Below are experts of layer 13 (counted from 0) of a mixture-of-experts language model. Rows are named router (the router's row for the expert), gate (a neuron's input weights, with its number), up (a neuron's input weights, with its number), down (a neuron's output weights, with its number) and show model dimensions 0-127. Each number is 200 + 20 x the weight over its row's rms, rounded and kept within 0 to 999.
Before each expert's rows: a language model's description of what the expert responds to; "raises" lists some tokens whose logits its average output raises strongly, later layers aside. This comes from a sample of Wikipedia text that the model never trained on.

# expert 40
What it handles: Table and infobox headers. Header words and labels in tables, infoboxes and section titles, like Credits, Date, Votes, Species:, Year, plus blank table cells.
raises: "\n", ";", " a", " the", " of"
router,232,175,207,164,157,215,204,195,174,191,210,244,196,217,209,194,201,207,199,179,219,200,219,194,190,180,207,189,236,224,187,212,214,236,184,189,167,217,213,203,198,177,174,232,227,171,167,195,189,192,230,209,189,193,177,161,190,178,189,206,199,212,215,221,198,169,229,220,171,209,189,179,194,169,181,232,208,216,192,243,159,183,230,208,173,181,197,219,182,193,187,210,176,213,170,194,185,204,228,191,206,209,199,178,196,196,221,205,198,204,239,216,212,178,212,216,200,156,198,170,216,220,215,179,214,223,216,211
gate1,213,198,195,196,187,217,207,206,209,189,229,218,228,202,220,216,192,236,171,182,198,199,213,210,238,178,209,167,176,219,245,195,197,218,177,162,178,231,227,205,196,147,191,207,207,191,213,229,164,192,173,202,207,198,214,203,212,174,176,204,183,216,261,164,190,184,219,190,218,224,177,194,204,204,195,228,181,188,180,177,162,218,222,166,199,215,199,223,209,197,212,230,202,181,189,235,155,208,190,222,199,203,167,211,203,211,202,209,193,203,190,186,206,164,197,201,227,197,201,191,201,207,241,175,197,206,191,201
up1,213,203,246,213,211,202,204,231,168,179,215,191,220,206,205,161,184,217,209,228,213,234,180,214,216,200,182,186,215,207,179,204,219,208,191,169,172,197,184,177,175,190,205,196,194,220,234,162,187,179,170,178,215,202,185,196,230,226,180,214,199,211,187,173,163,196,217,206,200,218,201,222,141,192,199,176,208,200,222,171,166,161,248,250,204,187,201,194,193,183,196,203,178,209,181,209,213,191,233,194,190,216,192,217,179,200,189,234,205,198,216,183,202,181,193,221,195,204,206,180,183,206,144,191,205,203,206,211
down1,253,225,186,198,221,155,184,259,163,193,233,186,203,200,203,194,236,196,171,206,209,195,198,199,204,167,168,157,201,208,177,205,200,237,211,220,194,206,218,197,193,169,200,219,225,205,192,206,179,222,201,197,209,196,217,218,179,211,244,213,198,183,190,194,205,196,181,166,191,208,214,190,202,211,224,203,189,236,219,174,175,167,195,170,193,189,200,203,209,222,210,188,178,225,213,182,193,195,219,189,189,171,211,167,212,182,201,208,181,214,200,201,216,185,181,232,204,191,187,170,251,163,205,186,195,202,234,194
gate2,222,204,205,192,184,214,207,206,210,203,208,211,195,222,229,204,210,206,186,186,214,231,185,211,182,225,235,209,209,210,199,188,218,175,195,153,171,171,173,196,170,219,196,267,195,181,184,185,165,198,190,187,140,198,204,179,209,182,185,219,224,201,213,228,219,144,210,201,203,212,203,211,224,190,218,215,188,211,188,210,142,185,212,201,188,185,199,222,167,187,207,226,177,172,208,211,192,196,199,162,192,209,223,183,198,171,213,202,169,184,214,223,215,204,182,198,183,199,190,166,189,220,189,209,212,170,209,219
up2,198,230,235,231,166,165,203,188,227,224,188,214,205,227,203,179,205,168,219,180,170,201,222,201,209,162,213,186,192,198,213,175,228,217,190,207,180,215,193,207,179,224,215,192,204,202,188,192,173,210,194,206,202,191,224,211,198,243,200,193,206,159,188,225,183,214,214,181,193,184,210,222,211,216,158,180,200,190,220,199,216,206,204,154,156,180,222,201,182,199,233,202,190,238,204,182,210,212,196,222,225,194,167,218,200,205,217,209,219,256,229,212,204,190,203,215,179,192,202,240,236,232,207,208,203,210,198,232
down2,195,235,211,207,214,151,217,164,210,177,206,209,225,232,199,211,229,168,207,204,185,146,194,173,172,190,211,180,211,196,212,193,199,224,221,203,220,209,208,194,175,202,182,210,205,219,177,221,195,163,167,230,203,217,223,198,235,200,197,208,205,179,200,212,198,172,238,207,219,213,168,221,194,195,182,211,161,167,206,216,162,218,214,193,202,219,190,204,197,240,178,187,181,202,223,198,217,235,217,196,173,165,188,210,215,184,199,183,207,166,180,217,232,212,222,230,207,195,177,221,185,203,173,208,212,216,201,184
gate3,185,184,204,155,197,182,207,222,183,214,251,206,196,183,196,196,189,208,229,199,199,189,201,192,159,199,234,196,201,173,189,210,196,223,217,184,169,195,222,190,201,207,187,203,216,205,183,213,256,237,201,187,173,228,220,181,183,192,208,223,187,239,207,241,226,176,198,203,188,225,213,207,199,180,210,225,187,215,185,244,191,245,200,227,198,198,216,202,182,199,202,212,158,209,172,199,188,188,213,157,213,224,174,220,192,200,177,206,206,209,238,210,220,208,179,210,212,184,255,187,210,214,209,180,183,210,198,204
up3,201,212,219,194,207,207,205,184,197,193,227,204,197,235,158,149,204,204,176,200,222,187,179,189,200,209,193,184,203,183,184,207,197,239,218,169,237,198,234,197,192,205,213,187,205,199,208,255,187,216,232,169,199,200,230,192,238,207,187,187,227,196,212,186,196,211,184,225,182,213,234,183,204,228,222,175,204,219,182,216,212,190,220,202,189,211,190,212,182,180,204,163,251,201,233,181,182,170,191,226,186,186,156,215,198,226,204,173,212,211,219,232,206,198,210,199,157,225,190,195,231,197,207,218,213,166,205,200
down3,237,191,245,195,243,226,189,174,198,193,201,210,217,257,198,183,198,203,194,200,190,190,219,179,220,210,163,211,228,206,188,210,213,184,157,203,186,206,196,179,185,228,225,190,188,204,198,246,203,186,238,240,206,182,172,224,179,195,181,199,176,227,189,206,225,189,180,214,206,208,177,181,217,198,209,168,193,187,184,216,231,210,199,209,220,226,196,210,208,186,211,193,183,192,169,197,186,218,216,207,182,193,197,172,164,200,187,168,188,158,194,201,205,185,168,174,221,165,182,194,203,180,195,178,179,203,163,222
gate4,213,159,199,218,156,206,166,187,153,195,188,179,251,212,203,179,227,177,206,218,196,163,201,230,200,199,183,197,206,190,202,184,230,209,196,173,181,206,233,172,211,193,205,181,233,217,193,218,201,197,212,217,199,184,198,200,234,200,182,210,172,207,241,220,192,208,218,195,221,218,160,196,239,192,188,238,209,223,199,205,165,221,197,210,219,187,177,199,204,187,173,184,202,200,155,198,159,177,180,201,222,210,175,180,216,174,221,238,221,192,214,203,209,206,224,182,206,188,209,214,205,218,201,196,219,220,192,177
up4,204,196,231,207,200,205,197,213,184,206,174,220,237,189,203,157,184,192,214,206,191,185,230,173,187,198,209,203,200,242,203,163,165,181,189,208,192,179,211,203,157,172,221,190,222,241,164,196,210,216,205,181,192,163,177,196,196,228,189,196,186,218,200,196,164,217,186,193,207,207,190,223,236,235,199,218,189,197,191,198,189,185,215,179,206,216,182,214,187,235,173,214,215,211,181,215,184,210,206,241,227,218,189,203,203,206,160,208,209,217,226,204,217,224,217,188,194,158,229,195,166,227,213,211,230,181,226,165
down4,192,256,223,230,226,214,188,203,208,206,212,201,190,182,203,186,205,215,187,173,197,220,208,206,206,202,204,260,176,197,218,182,198,207,185,179,189,240,194,211,203,188,199,163,181,242,196,192,221,185,228,188,195,183,149,204,191,219,198,204,210,183,177,234,188,223,176,189,189,205,194,254,196,184,186,193,229,189,200,215,199,206,175,202,204,224,185,209,211,243,171,220,202,209,211,209,211,174,201,201,195,217,204,197,185,201,158,206,208,225,178,168,219,198,207,210,169,229,229,193,224,181,243,179,204,182,214,166
gate5,207,185,215,150,184,231,198,170,166,215,213,215,189,200,173,147,193,205,196,215,220,184,230,216,225,196,214,159,179,218,177,209,202,225,185,216,191,209,198,246,210,203,200,215,205,214,164,196,196,204,217,234,207,204,234,183,217,209,164,203,190,194,242,224,254,189,184,200,191,216,208,233,202,213,190,208,213,189,190,199,208,202,190,190,190,173,206,195,187,202,204,183,186,253,181,210,204,244,182,165,187,230,184,166,213,212,196,228,211,186,215,215,190,208,177,200,206,196,198,197,181,182,214,221,200,222,167,204
up5,158,181,197,185,179,218,192,177,189,213,207,201,190,197,195,212,166,194,170,175,210,195,225,220,209,204,199,161,200,199,199,206,213,218,239,183,176,197,196,226,214,182,170,189,197,186,240,203,256,221,195,190,174,197,230,202,198,203,223,213,205,175,162,187,202,171,215,229,161,209,207,211,188,159,195,262,209,211,222,190,216,205,223,233,231,165,207,181,168,207,202,196,193,202,199,171,164,182,201,214,189,197,189,180,203,235,200,197,184,193,198,234,198,196,222,211,233,190,205,226,189,189,205,220,178,192,223,206
down5,177,202,199,182,192,210,204,215,206,181,208,195,218,215,200,230,217,204,274,214,208,190,192,210,204,194,212,199,194,207,192,214,160,171,178,167,204,224,210,236,198,217,180,183,220,214,190,225,169,239,204,189,189,196,233,203,206,194,212,186,181,210,205,206,209,206,207,172,247,207,197,164,187,205,202,182,209,201,231,214,234,178,194,181,218,148,193,226,219,252,180,207,205,201,202,207,201,200,175,231,229,224,211,191,182,217,183,173,195,166,221,217,167,212,238,194,209,228,193,222,210,207,209,211,189,213,219,174
gate6,186,235,203,204,194,221,177,203,179,208,207,208,167,226,192,204,202,208,184,181,199,207,228,209,205,173,187,232,173,223,235,198,197,203,207,192,213,177,216,209,219,174,178,220,205,168,215,229,170,208,226,210,163,198,213,195,162,204,178,222,204,229,208,223,220,161,226,210,184,205,212,211,225,211,187,220,205,213,227,210,207,146,204,185,203,214,172,212,194,203,192,201,231,229,181,178,190,193,164,178,198,203,201,199,232,185,251,212,222,201,229,233,213,203,220,168,201,175,206,149,212,202,232,181,184,206,202,206
up6,247,212,211,201,216,229,220,177,162,209,179,225,234,178,150,184,221,196,186,193,181,244,174,226,216,198,186,201,225,210,175,202,207,191,203,183,236,226,173,186,178,216,153,208,187,207,188,176,176,212,167,204,201,200,236,211,193,182,198,202,234,230,215,182,200,220,196,163,193,185,202,151,182,191,221,216,232,199,177,210,215,210,218,176,196,156,193,220,190,221,189,210,197,207,214,198,189,193,190,199,172,191,198,179,193,231,194,187,195,212,225,196,211,192,215,212,193,167,196,214,171,183,206,190,179,227,194,201
down6,193,200,204,207,234,206,194,222,180,200,201,232,186,188,200,161,216,153,205,198,221,220,194,211,199,194,186,213,240,209,220,193,201,167,190,205,206,201,196,198,202,241,160,233,185,180,150,162,237,192,196,183,176,183,217,158,175,202,207,180,190,175,189,185,183,190,157,214,219,187,218,193,212,195,193,193,164,206,199,174,211,183,182,191,193,210,199,164,254,204,212,215,206,185,200,188,226,233,199,191,186,205,198,196,187,191,192,209,201,218,148,197,210,198,217,221,187,202,152,174,195,192,175,199,195,231,212,210
gate7,177,204,195,176,197,156,174,167,194,201,193,227,204,199,204,178,234,193,222,190,219,232,215,200,202,195,209,179,206,190,161,203,157,218,170,219,215,214,179,176,216,211,211,210,192,190,185,232,190,144,195,207,179,197,202,202,193,187,185,209,197,146,199,214,192,197,214,206,180,188,221,232,241,228,173,235,177,213,194,217,194,193,204,170,215,186,178,185,188,200,206,201,186,185,191,205,176,199,178,200,213,215,193,227,204,213,233,201,180,200,249,175,212,172,234,214,223,190,159,199,226,186,191,184,192,199,226,166
up7,218,178,176,200,225,180,168,197,189,204,208,202,176,210,216,210,193,229,209,181,212,212,210,209,175,207,185,198,206,225,175,176,182,161,197,211,193,197,196,190,190,192,185,199,183,201,216,225,196,173,195,187,175,187,178,190,253,173,211,191,168,193,173,212,210,239,206,201,201,194,174,144,191,211,179,216,176,201,190,218,177,187,180,201,170,179,219,178,168,198,200,172,222,250,167,211,193,199,196,181,176,178,225,215,181,194,191,235,225,176,190,174,205,219,145,188,197,227,170,181,228,211,187,207,205,179,215,205
down7,231,207,185,215,182,187,209,216,219,166,186,195,185,216,191,181,212,211,185,153,168,192,223,217,185,214,218,182,206,166,213,229,221,178,194,196,212,229,203,175,171,198,187,174,214,168,199,191,193,204,212,189,168,190,176,175,242,242,191,191,224,214,211,206,209,214,197,161,188,185,182,202,209,185,208,209,179,199,228,220,220,200,179,207,192,183,224,225,206,239,229,170,228,218,218,218,181,191,211,219,203,181,179,179,201,187,222,204,223,211,189,173,183,227,226,241,203,181,213,212,211,245,204,156,210,185,205,177
gate8,222,240,214,215,144,200,215,254,216,212,194,231,213,226,203,195,231,200,172,202,193,198,224,207,215,190,193,201,209,180,203,214,254,200,209,153,180,200,162,227,196,178,205,218,204,183,189,214,221,215,198,242,188,205,198,169,188,168,184,189,189,186,207,216,187,180,198,188,175,191,189,196,179,181,179,185,213,211,206,252,182,186,196,202,221,217,208,201,197,198,222,191,193,229,192,166,200,186,236,185,182,206,213,168,176,210,211,186,164,222,217,224,210,176,201,189,197,169,228,187,196,188,179,220,223,214,191,202
up8,221,190,223,214,185,203,251,160,210,212,201,205,190,156,175,224,176,186,185,175,213,216,219,214,173,167,167,208,213,191,234,242,191,181,219,212,212,233,181,195,188,200,216,177,216,194,192,210,192,219,195,176,208,198,211,209,221,171,213,225,214,214,200,206,214,205,172,191,224,191,157,174,166,236,212,190,192,208,224,203,205,223,177,207,201,203,186,212,219,172,222,260,206,173,217,197,221,198,177,202,191,190,218,237,219,201,211,188,196,216,207,246,219,209,225,196,188,191,191,191,173,204,180,213,202,217,173,186
down8,206,199,222,184,227,199,210,161,188,228,262,169,223,199,217,199,196,204,172,228,211,215,196,228,209,216,161,194,206,172,253,222,213,249,240,185,188,208,192,223,206,197,235,207,221,184,192,215,211,220,174,212,222,202,211,214,193,224,226,240,209,206,221,196,218,205,212,189,203,213,189,185,184,249,189,212,196,186,198,196,201,225,214,191,211,188,219,196,221,203,212,222,186,224,190,196,230,179,186,203,208,223,201,212,214,215,186,230,198,185,212,217,198,222,206,214,187,212,187,241,159,224,201,196,191,172,229,226